Weights of a small mixture-of-experts language model, trained from scratch on English Wikipedia.
Size: 8 layers, width 192, 14.4M parameters.
Experts: 32 experts in each of 8 layers, a shared expert of 128 neurons.
Below are experts of layer 2 (counted from 0) of a mixture-of-experts language model. Rows are named router (the router's row for the expert) and show model dimensions 0-191. Each number is 128 + 32 x the weight over its row's rms, rounded and kept within 0 to 255. Numbers have three digits each.
After each expert's rows: "mostly gets" lists some tokens that are sent to it at least half of the time. This comes from a sample of Wikipedia text that the model never trained on.

# expert 30
router:121132120088157107114099113104171123110121139126075094190176142113134122080110124122184143124072174130110152113086132138156101124132140125176166173093155129078142135210129084150144193138110155097099097159130089067096164119115127137234121126138112132129141161102148168095115136133190133050136142207107166159114099091148092135110129109135147150165157189135178138184140109148110066117116163140110112104147102088105182142102193087142178083108116121106118112140058119115145127130136052155083133111146157122133163160136178190147117069161051135093111049127105124118136120102124096128
mostly gets: "ed", "ted", "out", "up", "ond", "ag"

# expert 14
router:128118139133168119109128162098158153172190108032150061123116146090104112068165120255184165138182116106139089108110127102133110150102130092182138171131174169168164106114131148182132097128078142092121123122130144118061105051133144125121130145122129125146127141096110175125048180175073135102095137143083141073136140131158142120107165113151134129132115143126057142148124163138118119106146158118101094130130152061145103146122140115162140141083113085101082113100160125145096084155129157132129095086107151142148166198135120114117164032133161133079128134135132178136095159076130113191
mostly gets: " B", " R", " D", " S", " L", " F"

# expert 16
router:166171157212155145105126100140191151127097164100134090126121153103138128029156080112108161123195173115147135107118130095102101123062129132184178106149124153138163120137092074166120117198184162116118106109154105148116082125154129113126129145084135163138125112100132116149110161157103110168077161093163148081091122157142134146124138087149132121113177107137094149175127126116096134123162161150077124111160111088186193136086173076206111081120126110080161139101179101162099103196137145102116097122079115105154119236123112133110098126142128154088115116143072114122064129169151081087
mostly gets: "b", "p", "t", "r", "d", "l"

# expert 13
router:114140132113181152089162113155156106122140168126160083154136138126145138126175060138127146134131147170186103114123087126119115063115116111119109168154143114112145120126128130166101226042090127088118203112147110156093119069120131115140098159106175170170170164112091118107064161128102127161114107190076141161161107114172125098105126100167126137116129169147142132048076106121133130207110127159122115104175114130133124130121093096105094056115095134113133125159173146162067143131176082138136112111098099113174118125055162108193126079202138172154106122177110106194155104078154131160
mostly gets: " he", "y", " He", "or", "ar", "ly"

# expert 7
router:096139137123166113097115130106157132178095207128195173189129131103118160092140101113115150156083142131090112098158173145088131148086142163212136223108148181088153088125073157145138140136132116128091141118120128215155160171175124137161100157109162150131094144115176101114099114162115151140110128181114148170045126114121141140105175098119152129112125163073150141090127149081109125166139115114099082143140081120118231131125180112092139120123115096122117104148144079116184103136137142142097114091091066053074149139131076142129130166121094143161142110145122125100112167122167100038
mostly gets: "ern", " n", "berg", "iet", "ium", "bert"

# expert 19
router:125155132044175092128137108137156140093122104113174118190089136073125152138164128196124173128142171141124178145117163049102067129092096143099139086070178153141130101101131093075149162075112121077121085127150170113161128136166143133130130128095146076145122121205140107136123156176102142104083077135140129117097119134130122126112219105138142148114166149165142095147124142120105142199166193140093126098161213085136155100124142131115127091136118101084128108035143094165205140132149129141124132158114139058120179099110137149122109153166194110120120109154131152082083103066144142135
mostly gets: " C", " L", " (", " H", " R", " P"

# expert 24
router:110148145110134121098132049166121175163120182123198120184146119120127133048156111161196122151096142137116084113094145063128142126141148160056132164124147110183139132132110109166121135092132139122121104149151118080103162201123156145154111150099177074153122140112111164052185151143082106147100139171112136096059143068161103170062141127127147101135165122086165169118132159136100100110133185110136150126142155134149156128124108090054058136102156128094162092148101104120164102114133087134084054113134131117138209122073155121146070060164155124124059125118143133166118122091112129119
mostly gets: "a", "est", "ist", "et", "ent", "'"

# expert 25
router:130166136084100080134084166108153139144109148110150154091089137089134170101190129109138116164028154113150023112133134168181144144110073115091163140115129128140163101127119064161131194062141107074111128145144146225125105120111142154193133145122141152147131147111168190129064146132117115143105100065121130130085152116162107130070112106127132121107183132139140198152122203129102105161129071156125095155140135083123136131121195129119103113141103085151102107153091073121099128138109085141149154077089161179135168125181060133099113153132135132083116133172126117150160084162160110119
mostly gets: "L", "u", "D", "C", "R", "V"

# expert 31
router:091162166178150131112137150060135178198168116125149065161115124014180142064142096144143129137045142121112140156126141081154133138116107136149144132133152159098140097105090127147151152182040149137123081134147183187147164141165134123108092134119143132116155106121103178137126097127116069097126048140094132162160136108131098174090176098142171099144152122158178102100110118184094106134113193165118131108101106127166158135100156131086101108136138104123137057121144126154105141151156130126098158055141179151070196164125126130176144145115115120110118093102119167160118148100127110043
mostly gets: " part", " ex", " end", " se", " will", " ass"

# expert 9
router:122168136078138073102130156079116147136180132141144088180113130142136151104132066122157167134129130118107095149120120147158123146095130130194102148096125127115129085112185085107106216170144094114100071154138149163079235150206177076112115153137173127143134131136147110099158137156078005070123107148071162080132101129147120116113145093124145116137130158140068161066121154099099110160151153155139154129148113133120187105122104087148106106152160102088148107143133163146111145128153092164121130115113127183149108161151076169087139053102143132088123096132138151121094203124171078127
mostly gets: " was", "i", " is", " be", " are", " were"

# expert 8
router:146138133140173108113130088109148175190107146037143131175169173120130168100144106155150137134083152160131113072134133165093129083076097119131137141125167147119169120147106118105122092063125111123132132137132121195073121172136117077169127154102121093141117119113077119123108138162095073154113146143111153110150127110175107174077178105144128085052140140117150096126108190149151085120151242220087089134139146113151120098143104141093088135103117096113119062082031120124169113152192115161093151129137137087146107138166170135132160110123090126150128123113118169051136188152143151099
mostly gets: "-", " In", "In", " On", " David", " After"

# expert 4
router:112107159092140121128120149070172163197218172157158156137129110081127186110121112129120155147083139097123097136195101128134129116107119105146103150111139166067133124153140120105116134122138116086118170172122180167111118179083140068171135144108129147153139138149076160079128126138103116109111034150114173162084105141153158148131147123146130102073119196133126158170124156147106129103103092114139123069158163107207139150121143099150151093108166115083119132070107075110179132196138153138100143159120111145068094114155150122154083103155092232153135113119137165109094184041148119082
mostly gets: "s,", "y,", "e,", "es,", "a,", " United"

# expert 28
router:140144173103113084127170103084147141124228145110123147114098115134134163132115081146141135123149131134127114143184143144103053095109132163090119145134148115133132095149085123106190114084101156110118067153196134121133207167077141133151123126117126088161039157148230147162119142131141123130134138146105139118139133153133111147107160133141148133150170107136053149072096150128105103086128046125082131132129161135140144139143185127187081076109110128125160100088115108212107137134145105149130126161130084139095087156044145140213092144157125162147096114128097120104173061130085096073
mostly gets: ":", "s:", " by:", " Born:", " 3:", "er:"

# expert 12
router:133167150076235124117166126062164178129117143059151192156121118093171131110106066145113140120072144075165159154143169113149133123124113156133117166084137163139108104117128136201104085144147171082151163142144139145080118057079118104163107181138159141151089179088145140098067156140119125071061101135098130169186123108095108135122141098167129066109138153159143121085116104111064138204074155158107102124151111123138147133123151118171181111129065118119114098052125109127121132137169163144097087104112086119125132179142148129154126132147111123166147075145136160048122126120162129144
mostly gets: " Sh", "ov", " sh", "ash", "sh", " Sp"

# expert 6
router:093149144103165115112112099121174132117115111063184050220150114121117144128150070142132128196123171119132167067213121076099094092095152141167144126119170173132126094138110121133156151129133150107133119127147147143102183114133127152144086150108144148146097205112115141093115159161140112101091092128108171085088098076147129120097148104143186138114126129088178141115139126149111081152128159107090093128170166076153176140078106148099098060096077075117149117120148124144117116114137118140114095179129179130056118147167077132089136124232176179059117122149165170129130084158121113109
mostly gets: " On", " An", " e", " per", " El", " pre"

# expert 26
router:113121094122131111112156078101124165141057154135117125100035157100182153109116079099129160153051139119173136055108119183147118131110096108135153194112149154154138084162104140107165086149144132090070198139150147133140128186035128120136136161110178149135131158159158170072129147139120150156121093116121137211083106119167131151131141115135155132054144165137119127075127156139107137164137179102123105074163127133119110112125114143104149119123105083102152146181145141128188067123171114178120101180121069137173149113133115124109119162071098201137076076148099132118097107088136105068
mostly gets: "ine", "son", "ina", "ton", "ale", "ise"

# expert 18
router:055137156143084131091049104065118145112091133123170117074087126149148130133119154107103120123145112103146153137144141092094138137111142076126135143115161121081144134152094134157129163140106107123123148098159109107130213140181132106120129124035135065149140125151080140130045163163118105081096158189113135107136081108116086167100138156131137080128139185134112190169129106188147114141076120193140130101159136178130136164082114150141128120108039112103159111089171143128100130160123209159093148064117176049152132137139149146097062110112135140080134098124084149143184149084159097124
mostly gets: " a", " the", "'s", " The", " his", " an"

# expert 15
router:099154138108177122088113106116150132127114099145156091151119143120147119103126125087159149160061150078117081120197154057153107097112116141158154185114158134134138092136145099150194172064138162127154096180149157145112122049069123087119087136120121117143126075159226143091163155105110064091091073123077163128148119087126101130120140080132147087099135182145192157146113089180108130120089143127138143105139109106169160118103148141174087097128143132085151137155113142147096149155173130139097143204086225114133119143105167107128128092106104138098113124146109176017140123131145099103
mostly gets: "w", " It", " New", "ew", " National", "ow"

# expert 0
router:099160124135127118086142131087152169139140135126156028205125067092123154113133117134140200176078189089184144134139171073165108095085105117187139106068163126139146081156120153128129138106137156053171168112126192101086147138143110136131103156144125118134155155112181109097051127152150078089115115117132132107136119122170098162138132084178140036119123119187121109186116098060132129140108125130130106118144173090154119172105214082085090112106106138096110144064113103168155118138168094151116118167114156118085107179106127131137135156075138153175125122161141141114162160100128104118
mostly gets: " over", " re", " under", " out", " pl", " res"